config = dict(
    n_experts=40,
    d_shared_expert=0,
    router_score='sigmoid',
    normalize_top_k=True,
    lr_router=0.00116,
    norm='layernorm',
    optimizer='soap_variant',
    batch_tokens=65536,
)
Below are experts of layer 7 (counted from 0) of a mixture-of-experts language model. Rows are named router (the router's row for the expert), up (a neuron's input weights, with its number) and show model dimensions 0-127. Each number is 200 + 30 x the weight over its row's rms, rounded and kept within 0 to 999.
After each expert's rows: a language model's description of what the expert responds to; "mostly gets" lists some tokens that are sent to it at least half of the time. This comes from a sample of Wikipedia text that the model never trained on.

# expert 3
router,176,221,235,165,182,229,220,179,172,152,244,141,288,230,203,170,202,246,265,191,191,184,156,129,202,158,224,219,228,237,172,203,195,224,154,208,232,232,212,194,215,158,185,168,200,175,176,227,242,166,151,198,170,188,232,225,233,158,179,215,186,207,219,206,187,235,215,187,253,194,190,199,218,190,231,223,213,161,175,180,196,193,222,197,158,150,213,185,178,164,212,214,205,231,154,173,239,197,173,190,214,184,194,158,231,181,193,191,192,195,231,176,212,250,182,185,193,189,159,267,247,172,205,231,233,257,259,215
up0,246,247,254,208,167,213,229,158,158,152,184,199,217,230,162,196,187,180,212,187,236,153,194,221,193,188,187,189,186,189,213,181,165,195,176,232,153,206,236,199,175,245,202,244,187,143,175,245,181,163,201,187,215,198,206,253,253,169,199,217,232,217,227,159,175,206,246,226,232,216,150,225,228,204,181,209,201,238,217,198,152,148,210,151,190,200,203,182,159,173,193,201,176,224,138,174,222,196,190,217,243,227,125,180,160,267,188,178,207,247,216,189,181,209,245,148,155,232,170,176,226,155,186,207,224,185,158,208
up1,197,162,235,211,156,170,214,186,174,154,202,222,212,191,157,174,179,259,212,213,180,165,194,207,201,188,185,235,256,188,169,223,224,177,163,174,240,199,224,218,226,195,216,180,161,180,144,205,204,192,200,190,208,186,230,211,260,220,260,218,201,211,206,210,236,173,171,228,142,199,218,178,299,169,181,236,193,214,248,176,123,186,226,244,208,170,212,250,129,196,159,198,174,215,223,191,194,243,201,193,233,180,167,158,220,186,200,218,168,190,213,181,198,257,209,217,212,216,131,210,189,172,182,201,161,204,267,199
up2,178,178,171,191,176,174,167,195,244,195,219,120,228,239,151,173,222,178,213,187,178,244,198,171,196,171,181,169,225,215,229,171,191,160,166,188,216,210,163,173,229,153,154,179,224,187,217,182,196,146,196,162,208,197,203,214,177,148,181,171,226,195,223,250,160,220,256,184,186,215,167,188,202,181,216,229,209,216,175,211,226,221,158,201,212,188,235,246,237,160,239,202,212,193,290,250,281,196,249,210,253,165,222,208,199,215,239,197,186,253,194,160,176,243,218,168,210,210,203,198,195,198,188,180,171,204,274,188
What it handles: Opening pieces of longer words, often Latin prefixes like pro, con, ex, an, in, as in Exhibitions, extratropical, contemporary.
mostly gets: " In", " pro", " con", " Con", " ex", " an"

# expert 39
router,200,226,240,146,173,151,248,208,157,163,193,166,204,229,215,227,255,229,174,233,272,147,194,214,221,200,169,203,228,244,148,211,232,143,194,216,198,189,252,198,243,179,220,192,185,211,173,163,202,173,100,201,248,169,218,234,222,191,238,223,148,220,150,194,191,208,217,186,160,158,192,188,251,181,192,145,215,217,220,228,175,199,165,206,199,177,219,182,154,237,209,199,211,216,225,235,188,213,195,164,178,199,167,231,210,220,163,222,194,188,238,242,201,169,235,177,184,246,196,219,187,199,227,158,224,234,174,194
up17,216,232,170,158,171,184,233,228,173,254,197,232,203,248,177,232,166,203,238,249,172,196,223,179,191,224,242,159,214,228,162,207,217,194,186,194,192,224,214,170,199,149,167,214,192,219,172,194,194,193,176,182,169,181,269,192,242,172,194,179,220,187,161,198,183,229,222,146,172,200,163,217,236,229,192,223,190,129,225,225,163,186,167,199,183,210,229,194,194,235,206,207,226,241,220,208,139,148,202,192,162,289,240,225,235,139,170,229,220,216,237,165,225,218,180,186,261,253,176,195,187,229,179,181,180,242,161,224
up18,235,247,204,164,185,219,230,168,225,199,200,141,172,234,202,206,231,180,251,198,178,203,150,185,186,137,198,245,228,258,209,184,184,160,269,190,211,209,257,147,181,208,222,181,132,220,181,209,172,204,177,207,269,190,234,210,223,225,200,208,187,197,231,245,233,229,236,176,165,154,234,219,143,172,200,159,207,193,190,170,224,245,181,199,231,218,174,187,234,159,213,186,174,199,217,225,223,197,151,156,171,246,199,219,212,138,205,203,224,188,203,174,198,197,187,212,193,198,250,229,226,209,189,180,229,185,127,245
up19,237,229,229,219,186,222,177,173,141,139,165,151,172,247,125,252,161,172,166,211,263,178,218,194,199,220,222,218,183,128,166,177,210,160,138,190,220,188,242,205,210,193,169,245,227,207,176,211,173,140,165,216,209,200,196,229,176,270,144,212,210,207,190,212,148,212,188,216,184,191,198,198,159,178,214,163,172,223,256,207,225,201,208,225,226,184,184,195,199,177,187,215,226,183,228,225,229,167,214,233,187,214,206,234,215,220,195,244,209,199,252,207,228,145,208,186,157,219,231,215,202,255,184,213,201,173,233,244
What it handles: Middle syllables of foreign or transliterated names and words, and raw bytes of non-Latin script, such as ar in Gwar, ad in Awad, at in Shamhat.
mostly gets: " War", "ah", "ind", "ather", " William", "other"

# expert 10
router,225,224,181,176,149,169,214,172,234,160,236,201,215,196,241,238,218,218,180,211,208,171,136,148,217,160,183,208,228,278,238,212,148,213,240,191,241,211,228,197,207,208,225,190,205,236,172,188,215,180,221,224,225,178,198,216,167,205,183,194,177,239,227,207,189,182,236,156,191,161,180,167,235,169,215,157,244,202,171,179,177,234,276,182,223,199,206,218,206,197,193,173,214,232,156,182,229,280,196,154,202,154,157,204,165,205,243,204,176,166,240,196,177,216,229,205,125,178,174,206,191,206,216,134,256,205,219,188
up0,246,183,229,170,197,206,239,182,238,189,157,198,135,225,249,170,210,219,206,179,216,224,171,155,214,188,215,153,210,251,205,222,188,173,221,179,179,198,181,163,206,162,216,216,222,228,240,158,227,199,197,201,213,143,211,185,168,219,141,168,220,206,224,211,169,185,194,191,158,154,207,188,212,106,235,162,214,176,250,191,166,251,175,248,264,200,233,200,234,213,180,216,183,217,184,291,222,215,231,197,253,180,192,180,155,188,194,217,171,232,215,143,198,180,219,153,220,210,182,182,179,201,164,248,205,192,211,206
up1,202,240,152,220,168,176,253,221,206,172,177,217,232,197,193,197,221,138,219,220,220,215,179,168,198,194,210,199,196,226,250,169,168,197,204,166,160,157,235,240,165,169,163,230,189,197,169,214,152,172,201,241,199,190,204,218,191,262,196,226,234,206,252,206,158,196,158,212,234,238,214,177,229,194,266,180,203,200,155,144,187,192,195,241,229,163,227,190,270,207,186,180,213,122,210,246,225,185,229,192,167,181,244,249,135,184,214,209,178,197,223,230,182,203,191,229,180,231,203,214,254,197,187,177,158,167,188,261
up2,230,206,183,220,207,191,243,223,153,163,219,252,194,173,127,217,166,204,167,183,190,214,187,173,194,164,157,203,230,189,197,180,182,209,216,211,186,233,179,254,222,209,214,177,136,232,196,212,233,171,233,174,185,195,173,242,198,231,202,198,226,227,261,177,271,158,218,150,185,208,195,195,201,201,212,169,206,264,200,155,136,204,203,204,180,172,276,215,253,190,191,141,211,152,243,185,223,187,187,153,160,239,176,226,213,187,223,217,251,183,178,209,217,210,216,161,178,168,244,148,212,184,208,168,236,180,221,170
What it handles: First pieces of words and names after a space, especially prefixes like re, pro, con, un, De, and Gr-and in table titles.
mostly gets: " re", " pro", " un", " Con", " cont", " Re"

# expert 12
router,186,150,224,143,160,198,158,226,208,162,199,178,186,211,209,197,193,193,172,213,218,119,180,159,202,157,177,181,245,174,221,169,181,200,201,224,238,226,163,207,237,165,196,191,200,251,186,200,248,206,173,203,180,222,223,169,222,206,212,231,140,207,194,171,132,235,240,206,220,169,169,205,194,183,247,184,189,176,256,184,178,200,243,223,203,165,184,228,222,241,216,170,211,209,193,253,188,181,252,193,190,238,214,188,257,205,310,203,188,209,219,197,194,212,268,213,194,260,186,199,194,145,170,183,190,192,233,199
up0,235,179,241,126,183,172,216,211,226,162,207,163,188,202,203,244,157,221,218,254,248,148,157,225,180,207,241,184,181,204,214,180,241,208,112,191,214,215,237,233,188,207,224,187,235,193,199,225,236,188,137,193,121,208,212,203,204,224,208,203,195,159,184,208,166,183,201,221,190,230,166,176,240,230,204,192,205,209,178,181,207,215,205,287,263,161,215,225,250,210,204,206,211,169,221,205,188,203,167,219,159,156,237,188,215,231,234,243,180,180,226,156,195,136,231,216,180,242,202,215,232,163,191,167,213,196,193,220
up1,177,221,226,215,216,167,197,177,160,174,234,196,214,227,247,208,154,211,155,229,229,222,173,267,169,201,214,158,169,185,159,189,180,209,216,246,265,216,235,207,208,180,207,231,170,212,139,199,186,143,192,214,232,228,161,212,194,192,168,197,158,210,185,221,196,228,166,200,192,215,224,185,218,151,188,191,215,142,223,180,250,233,172,247,188,175,210,200,237,256,173,172,226,139,169,192,166,197,254,225,215,166,226,246,170,165,176,133,219,215,223,157,238,220,178,247,237,167,202,173,186,183,192,222,249,222,228,176
up2,237,209,173,173,175,162,226,196,195,197,193,160,222,162,219,218,213,197,166,213,204,200,159,158,238,244,209,190,247,176,244,208,134,193,205,213,196,194,140,202,124,231,164,230,190,216,194,175,200,233,210,172,159,211,195,163,212,201,168,231,195,211,191,171,213,204,224,200,211,177,200,202,194,166,142,190,202,182,211,198,194,238,178,208,195,222,225,156,223,276,265,215,151,259,248,280,216,223,218,199,174,208,197,139,249,195,216,210,113,203,146,189,228,194,202,166,204,206,195,217,225,196,156,194,182,246,240,220
What it handles: Nouns after the or a, such as character, film, part, team, play, plus mid-word pieces like man-ag-ement.
mostly gets: " part", " film", " other", " pl", " team", " him"

# expert 0
router,223,204,211,200,191,207,168,202,213,137,212,167,219,189,203,238,154,176,164,188,153,116,147,210,202,223,235,203,250,237,190,206,198,232,217,212,184,201,217,193,217,221,234,200,174,172,199,241,234,170,178,164,158,210,253,219,221,247,185,231,189,194,180,216,130,190,229,178,124,194,190,207,222,209,264,171,246,174,213,215,229,196,231,252,213,163,228,188,228,228,209,208,186,193,171,196,242,217,205,220,194,188,148,235,211,207,243,204,267,150,209,148,165,162,242,149,204,205,146,198,191,141,181,202,202,179,212,196
up0,213,243,179,224,201,218,191,197,207,176,177,193,211,174,232,212,138,210,250,212,192,204,216,238,172,184,226,205,198,233,183,188,128,159,188,170,196,168,206,263,230,178,186,197,159,203,238,167,203,221,207,198,179,182,200,228,230,267,175,146,213,219,135,213,149,118,207,145,217,164,207,195,209,155,217,206,190,154,211,189,214,190,218,235,169,168,158,210,185,223,216,252,196,216,176,161,209,191,224,221,228,236,212,153,181,195,200,227,206,174,235,254,209,215,214,136,169,176,159,242,195,210,239,218,278,236,229,206
up1,157,238,220,207,205,215,210,201,187,203,232,230,229,183,176,174,169,167,164,261,215,170,284,230,229,201,238,206,197,215,212,129,204,192,206,202,192,221,233,218,202,170,186,193,232,187,180,170,245,182,247,190,210,241,252,216,232,220,215,135,151,165,211,178,203,207,179,188,190,247,233,220,186,228,183,209,200,242,196,211,219,175,171,205,154,248,196,207,225,228,203,193,214,176,167,155,172,236,153,231,236,202,168,184,217,193,195,189,262,231,224,184,108,190,200,175,212,157,143,161,209,189,163,186,249,248,211,161
up2,186,198,174,227,181,198,158,163,161,226,257,177,203,244,156,228,194,232,264,242,168,177,236,204,136,193,212,222,171,206,217,164,157,256,246,192,244,202,219,196,208,204,190,147,218,174,177,198,168,184,241,193,171,166,178,167,242,238,224,184,194,199,208,197,195,226,234,225,200,239,192,220,167,215,225,218,210,191,203,219,211,236,182,206,223,206,175,199,182,262,205,252,198,165,165,192,188,170,194,238,233,205,188,243,213,159,187,158,177,189,229,178,139,207,167,228,208,141,164,223,258,189,103,195,202,240,193,173
What it handles: Word-initial or middle pieces of proper names and common nouns in sports and place text, e.g. Gren(ville), H-amp-shire, team, New.
mostly gets: " United", " New", "ock", " tra", " ra", " team"

# expert 6
router,236,198,180,189,104,167,203,183,197,194,184,214,185,194,198,182,148,228,172,209,213,190,162,185,168,273,229,217,227,190,219,162,158,178,236,198,223,177,205,237,238,177,211,221,200,180,163,169,149,193,225,156,217,157,189,146,228,182,212,218,195,218,213,236,221,210,301,205,207,170,192,216,213,186,233,170,121,189,229,180,194,229,158,186,221,161,144,209,238,252,189,217,242,228,207,227,252,212,224,164,186,223,181,215,198,161,184,236,239,215,234,194,174,195,223,216,183,190,211,199,152,208,234,205,234,186,226,147
up0,224,201,168,211,190,189,207,171,214,215,176,237,188,223,128,211,199,208,129,244,198,154,235,202,221,219,208,188,200,156,197,107,179,249,199,195,227,213,209,219,248,165,157,295,156,171,209,263,186,191,178,198,239,206,218,171,212,216,196,179,179,190,209,226,182,235,215,269,185,243,185,219,218,180,227,236,214,228,177,224,233,205,224,200,226,202,168,172,188,184,213,181,188,176,158,172,229,218,248,166,221,203,164,222,199,185,158,279,215,207,250,191,205,196,208,181,187,250,176,234,155,191,231,168,208,194,167,179
up1,230,219,189,184,163,199,159,180,187,213,260,162,239,179,193,231,170,203,139,181,248,238,164,163,252,191,180,178,212,231,140,187,206,206,156,220,226,219,220,201,217,170,177,221,175,187,209,187,160,218,206,190,184,184,204,188,203,228,228,150,216,232,180,229,193,260,193,194,255,215,222,202,241,194,263,153,195,206,191,199,237,164,218,185,271,198,165,166,157,200,273,173,209,253,234,193,145,239,228,215,165,202,200,148,153,176,205,208,185,160,217,177,198,187,183,193,221,253,173,213,200,200,174,264,150,216,188,191
up2,246,170,216,180,175,216,225,212,199,169,143,222,255,205,181,202,147,205,90,201,221,170,254,227,150,226,188,160,218,246,191,178,238,155,237,187,168,231,219,241,187,171,219,182,182,154,217,240,218,206,235,133,179,152,194,200,149,225,195,210,253,195,243,219,205,157,198,192,199,152,163,205,224,181,150,199,233,191,211,163,157,197,217,211,231,168,180,227,269,193,216,235,216,183,214,145,200,225,223,200,166,231,174,214,211,177,174,180,170,243,198,227,183,170,196,205,210,218,178,183,220,185,197,219,230,209,206,224
What it handles: Single consonant or short pieces inside names and words, often before endings like -er, -ed, such as besie-g-ed, Reg-g-ie, Wie-b-ke.
mostly gets: " b", "b", " att", "ck", " Th", " Comm"

# expert 16
router,186,199,152,192,217,195,228,208,221,182,201,185,198,196,242,205,183,201,224,194,222,175,177,190,205,187,245,244,187,182,183,203,141,238,213,223,168,177,160,225,251,163,208,167,182,223,137,241,230,196,213,280,246,216,193,184,190,184,171,193,181,255,244,242,195,205,199,136,189,167,184,211,181,228,240,176,171,215,214,186,194,207,249,222,180,234,228,240,178,202,205,217,184,211,125,190,189,195,155,178,210,174,200,185,183,165,189,284,171,259,209,186,226,248,232,189,123,262,146,211,169,218,174,169,213,210,207,194
up0,206,160,198,154,203,160,263,147,146,214,185,176,224,224,232,235,171,203,219,201,174,169,262,188,273,165,193,177,243,170,163,227,178,246,206,158,193,212,177,236,190,224,192,232,170,238,228,241,223,181,208,220,215,201,198,168,171,178,172,182,233,183,200,203,186,239,222,144,149,226,201,203,225,163,237,207,157,168,191,187,204,211,215,220,228,210,187,204,235,165,197,176,174,219,251,223,227,191,211,205,227,214,164,194,243,214,233,277,155,212,170,187,217,223,169,185,217,196,208,216,240,197,121,167,233,135,171,191
up1,188,247,152,175,165,215,219,210,233,154,178,197,191,252,211,176,160,191,172,165,217,183,184,167,154,192,236,139,212,176,203,222,192,147,202,219,185,187,232,207,164,227,190,179,144,181,194,208,146,193,217,205,200,239,205,185,132,193,186,237,198,206,214,201,220,204,221,192,206,237,237,271,137,167,192,184,199,198,241,153,151,170,235,175,166,225,222,210,171,207,192,195,147,192,216,278,247,210,242,253,201,233,160,186,140,250,156,259,176,195,167,228,196,211,238,201,188,199,191,218,219,207,199,184,192,238,183,194
up2,247,164,162,212,193,243,223,198,169,189,248,200,144,225,216,199,221,194,213,242,245,181,193,233,232,193,218,241,170,193,190,182,189,161,200,187,169,212,114,170,155,188,268,207,209,219,189,199,166,185,241,193,209,227,199,176,229,224,226,196,182,214,203,202,190,266,205,232,183,142,166,205,214,183,199,190,228,212,265,195,218,172,185,178,168,269,222,248,197,205,192,182,194,259,189,194,151,200,186,209,178,191,169,210,153,150,162,183,228,196,193,223,216,245,198,238,236,172,191,187,249,225,231,237,129,199,172,138
What it handles: Row-ending pipes and separator rows in election and chart tables, plus Latinate word stems like cont, comp, ass-oci-ated.
mostly gets: " |\n", " cont", ".\n", "|---|---|---|---", " sc", " att"

# expert 32
router,173,195,199,162,185,191,163,158,199,171,152,188,216,208,210,221,194,232,211,268,182,196,206,237,225,208,205,222,174,234,191,196,216,180,229,160,157,198,248,225,220,175,160,176,188,134,171,178,244,164,220,227,200,170,265,222,164,176,236,217,144,181,230,217,187,246,160,167,195,213,212,165,165,187,227,148,222,173,245,183,253,202,206,217,169,262,232,184,230,219,221,177,216,202,213,235,228,289,221,209,153,163,217,196,206,178,246,212,205,236,230,168,171,169,180,145,219,180,201,208,184,201,183,181,208,249,193,252
up0,224,182,189,190,209,203,155,169,191,131,202,228,224,260,185,232,200,188,229,243,205,240,237,209,182,214,169,194,219,271,164,216,229,186,196,230,171,152,156,187,193,163,234,215,152,189,196,188,185,200,217,208,212,180,215,190,171,204,241,262,168,202,199,196,171,202,199,168,163,215,153,180,217,210,192,290,251,154,177,172,210,155,222,202,153,221,205,184,239,195,222,165,200,192,154,247,203,255,182,212,150,175,200,242,249,214,218,197,193,238,266,179,181,203,227,222,186,188,211,144,187,202,218,233,225,197,134,236
up1,223,183,233,165,220,195,219,174,209,204,206,240,251,176,169,222,241,163,195,226,212,177,174,203,211,198,145,190,272,178,239,147,203,226,215,204,208,217,185,243,156,225,157,171,162,190,174,151,246,156,191,161,217,228,214,216,178,211,193,191,227,188,204,209,203,232,222,167,183,212,217,193,168,171,198,162,183,262,263,208,240,191,209,167,190,153,201,178,185,223,179,165,134,222,207,190,183,294,206,173,131,207,260,225,205,212,203,239,190,260,230,160,221,195,200,196,195,185,209,218,233,177,144,183,207,234,185,239
up2,221,167,158,205,195,234,221,175,252,192,193,158,228,180,216,210,190,215,152,259,173,188,153,246,170,200,206,195,240,189,200,173,214,177,183,181,192,168,230,206,191,214,165,188,171,177,196,203,228,239,225,226,201,213,196,166,241,161,232,171,153,182,213,251,243,169,147,210,187,185,221,235,176,181,208,292,153,198,260,170,240,204,165,240,198,222,136,181,191,206,231,185,228,217,195,264,215,239,147,162,180,159,218,218,213,157,187,215,234,164,203,152,234,212,185,227,199,170,217,224,167,226,167,184,226,251,183,174
What it handles: Capital letters inside acronyms and abbreviations (UNICEF, CDU, CCP), opening parentheses before them, and == section heading markers.
mostly gets: "==", "===", " U", "U", " United", "I"

# expert 30
router,253,235,190,178,244,136,184,145,237,189,232,214,177,205,234,174,146,212,168,234,245,177,205,206,185,195,218,218,164,193,159,175,155,164,186,166,217,162,218,198,204,164,185,162,213,203,169,178,175,214,220,201,207,162,230,212,233,163,192,228,217,193,268,158,198,188,235,199,233,210,218,198,263,189,224,213,144,220,196,220,174,202,156,243,227,188,192,208,207,229,214,216,198,217,158,217,225,192,262,187,209,195,188,253,195,162,177,237,215,197,277,193,161,164,199,152,122,211,169,259,219,186,179,203,259,202,213,200
up0,232,188,179,184,250,154,214,160,191,183,154,195,255,217,181,169,195,195,241,200,203,241,153,188,211,156,215,203,224,131,262,205,143,143,185,169,206,217,213,199,217,239,178,171,188,201,200,195,155,203,183,175,245,167,182,242,139,184,170,164,175,193,127,160,260,280,212,219,252,248,214,181,193,188,204,214,216,220,227,189,207,184,227,193,197,186,199,230,197,243,191,211,193,217,200,247,190,176,241,207,277,217,190,174,220,229,213,198,225,184,208,165,174,170,246,216,196,215,177,203,197,176,216,219,232,167,218,254
up1,272,208,236,213,197,228,229,217,194,211,210,165,181,201,217,183,150,254,176,211,256,197,215,222,225,209,197,207,173,180,291,220,179,210,215,196,176,197,200,169,170,232,200,176,208,227,216,229,178,168,227,169,171,128,236,200,204,178,204,150,156,223,222,178,145,168,191,181,141,240,207,211,253,167,146,196,230,209,206,183,104,210,223,229,199,180,184,231,226,237,263,192,199,227,198,174,197,210,215,225,191,229,203,206,212,199,203,213,190,209,218,178,215,247,140,229,119,183,221,232,198,198,148,204,217,173,195,204
up2,219,217,223,247,223,227,206,268,203,158,199,206,149,208,206,187,167,211,208,207,250,171,227,221,202,214,226,209,143,196,164,183,214,185,248,167,209,192,218,176,230,136,213,145,201,211,200,230,206,212,187,197,174,187,256,188,189,149,192,200,229,185,215,131,227,211,169,174,159,190,176,251,208,206,158,211,216,204,251,231,170,178,169,199,214,180,167,182,209,270,206,189,155,214,191,203,190,154,251,210,202,187,132,174,207,207,143,188,224,205,225,273,226,219,238,176,226,203,185,232,173,130,173,154,221,214,174,245
What it handles: Pieces following an initial letter inside words, like E-st, G-ap, P-et, plus capital initials like T and B opening names.
mostly gets: " St", " T", " st", "st", " sp", " Sp"

# expert 29
router,216,164,195,111,211,212,265,177,203,160,287,183,199,271,190,208,200,210,197,273,237,182,224,217,197,182,208,215,205,205,202,189,210,222,167,152,186,185,175,220,180,186,168,185,166,252,180,199,185,176,177,199,177,172,204,203,212,188,216,183,197,180,217,171,213,196,212,183,165,180,223,217,241,179,205,170,189,183,208,240,161,215,159,207,175,259,282,215,217,243,184,207,250,229,166,183,208,221,202,168,197,247,216,210,219,147,211,171,225,284,206,159,217,174,177,231,157,174,198,202,218,180,233,211,160,214,253,163
up0,184,206,216,208,216,239,174,187,278,183,204,204,195,244,207,209,205,236,254,176,212,224,184,265,213,208,249,216,210,198,219,170,202,191,236,208,188,188,177,173,201,261,196,189,193,203,227,223,183,187,186,186,175,152,227,232,256,181,189,173,188,252,175,263,215,191,181,158,183,181,263,289,187,146,206,174,151,218,187,193,162,230,165,219,147,154,209,202,162,238,190,139,194,186,174,145,183,235,193,206,158,186,164,268,180,170,205,213,231,229,186,193,202,165,169,206,194,207,197,184,227,197,245,226,224,196,185,150
up1,248,249,180,186,228,198,209,248,183,159,250,208,216,211,184,166,174,207,208,248,184,214,199,180,264,220,156,140,236,205,227,224,213,210,150,227,148,205,162,253,164,130,239,156,280,194,168,203,215,171,173,172,186,182,188,216,253,189,211,195,256,183,219,179,173,222,240,213,177,220,142,196,152,195,185,168,201,165,192,228,222,172,203,179,210,166,240,203,206,207,179,241,249,207,177,195,183,179,234,212,212,220,205,149,134,194,165,215,205,169,206,212,252,150,177,184,233,218,190,237,219,200,204,202,183,192,185,175
up2,215,238,179,169,190,196,224,228,182,199,166,271,184,255,221,246,178,204,228,225,174,194,177,192,229,164,197,187,149,186,229,196,222,190,133,202,174,240,214,214,149,157,147,177,196,219,176,209,194,233,162,235,144,213,205,196,166,186,170,217,205,175,195,208,168,176,177,178,221,194,153,177,186,236,209,188,222,142,239,198,171,204,170,240,228,179,197,206,168,153,158,198,275,200,194,225,202,188,212,203,140,231,199,179,229,223,207,189,218,210,295,219,277,175,147,236,211,198,247,208,235,207,178,173,195,207,211,233
What it handles: Pieces like ch, j, k, z, Sh and Sw, often in foreign names and words, as in Man-ch-uria, Messers-ch-mitt, pro-j-ections.
mostly gets: " k", " J", "j", " Z", "ch", " Ch"

# expert 22
router,207,174,168,210,184,218,155,193,220,188,173,178,227,198,212,212,183,198,251,256,238,173,205,140,207,204,212,204,193,214,254,164,205,187,251,151,218,232,173,197,234,199,130,153,189,211,148,233,227,164,192,156,234,180,247,172,196,230,211,232,191,230,209,147,129,198,184,131,230,218,170,139,187,168,264,213,175,172,186,171,228,194,257,202,199,176,200,196,246,195,208,249,221,169,190,206,182,292,229,200,198,188,216,223,204,178,208,194,233,219,191,184,164,218,189,178,206,197,201,212,249,186,194,244,235,231,225,206
up1,187,227,223,202,226,251,230,229,192,169,194,195,256,221,211,207,176,259,167,183,147,237,210,191,147,218,187,257,202,208,183,220,219,238,201,187,173,214,198,166,205,185,184,209,174,225,229,166,137,202,223,181,218,193,139,172,242,224,212,212,247,169,211,171,225,204,180,221,204,187,200,175,171,211,176,208,242,180,149,202,214,175,258,160,225,198,214,232,220,226,207,199,167,197,122,239,212,248,272,242,177,203,197,236,222,144,185,170,156,233,209,186,183,159,167,207,185,150,230,153,234,168,152,223,228,160,222,208
up2,171,199,182,204,146,215,217,228,150,123,183,212,145,156,205,280,179,205,176,130,220,204,226,188,179,214,173,231,184,200,202,222,188,178,216,159,199,178,221,238,233,225,160,222,206,208,196,182,185,165,237,164,245,221,216,160,143,155,196,191,307,191,235,189,217,185,233,187,177,202,149,211,184,233,189,182,248,250,212,238,187,185,209,177,240,183,203,214,165,189,284,174,239,181,205,171,178,204,236,200,189,188,186,210,219,184,169,181,191,212,226,206,200,140,237,186,195,210,170,180,180,221,212,238,215,222,179,209
up3,225,224,194,202,236,199,190,156,163,210,210,156,177,187,200,145,206,188,235,191,192,160,156,174,219,176,189,156,198,188,200,205,210,264,241,218,148,186,178,226,179,181,196,184,215,214,206,222,211,216,203,190,273,171,183,151,171,196,206,229,190,169,158,207,211,190,228,244,232,150,205,174,209,192,216,225,150,234,230,229,143,210,167,240,189,186,168,176,266,266,193,233,224,235,171,183,125,214,245,233,184,137,204,206,203,179,244,228,147,193,202,158,219,186,195,234,197,188,227,186,221,253,131,195,208,222,162,183
What it handles: Function words in running prose, mainly the, in, of, by, for, on, at, as in described by and graduated at.
mostly gets: " for", " on", " with", " from", " at", " by"

# expert 7
router,164,193,161,188,201,183,204,213,173,207,187,159,199,205,209,208,184,212,218,203,206,185,216,231,249,237,209,204,200,219,200,189,183,204,263,168,220,192,156,199,243,191,133,194,184,158,170,256,221,201,213,145,224,170,231,203,165,236,194,196,152,225,217,210,148,190,224,165,218,230,212,157,178,142,195,197,169,189,191,209,170,123,184,212,185,164,220,191,156,210,233,268,208,247,230,202,175,270,253,159,181,164,183,163,183,120,171,210,251,206,237,168,176,189,198,170,218,195,227,231,246,220,191,228,258,217,212,181
up1,226,208,231,232,241,209,233,140,175,146,190,205,168,240,269,218,161,169,144,187,223,208,147,169,183,179,231,164,175,167,172,185,246,219,235,208,218,192,171,226,217,230,238,213,233,134,201,196,207,173,187,245,233,200,253,160,245,211,173,189,173,244,151,232,211,214,176,279,167,180,176,254,174,237,193,219,228,189,196,199,243,189,173,211,189,221,228,183,178,227,209,223,176,174,219,197,253,268,167,190,235,180,191,213,207,180,254,170,189,202,213,211,194,210,209,159,197,191,186,169,150,201,194,183,218,228,169,179
up2,190,194,154,198,149,206,176,251,188,158,192,196,181,213,183,212,211,182,203,193,173,139,186,194,246,204,175,172,204,177,174,220,231,200,187,159,212,156,200,234,211,194,169,214,189,220,218,224,210,168,193,168,198,235,178,192,180,216,221,219,190,209,215,196,191,165,174,140,122,257,192,192,229,233,216,228,139,186,200,199,143,123,219,218,225,164,204,144,267,278,219,235,223,225,203,207,215,198,206,234,154,168,188,183,230,232,242,228,243,236,195,177,227,188,202,141,201,177,234,237,211,222,259,201,175,161,157,189
up3,280,203,233,139,206,202,202,228,200,179,213,209,189,188,203,200,145,204,206,186,181,208,273,158,222,175,217,157,216,237,178,179,215,203,217,192,178,124,245,232,192,206,214,157,165,196,203,206,245,235,216,225,157,189,152,183,194,166,218,194,224,250,165,251,203,195,182,150,255,204,195,201,255,196,176,155,194,138,115,189,211,210,202,186,243,183,180,223,208,203,165,211,215,211,255,227,209,153,205,183,202,193,160,235,177,238,197,228,222,164,235,147,196,201,238,185,146,189,209,184,168,198,212,225,179,202,245,206
What it handles: Prepositions and commas after a noun or verb, mostly of, in, to, for, with, by, as in Dawn of the Dead, abide by.
mostly gets: " of", " to", " for", " with", " as", " from"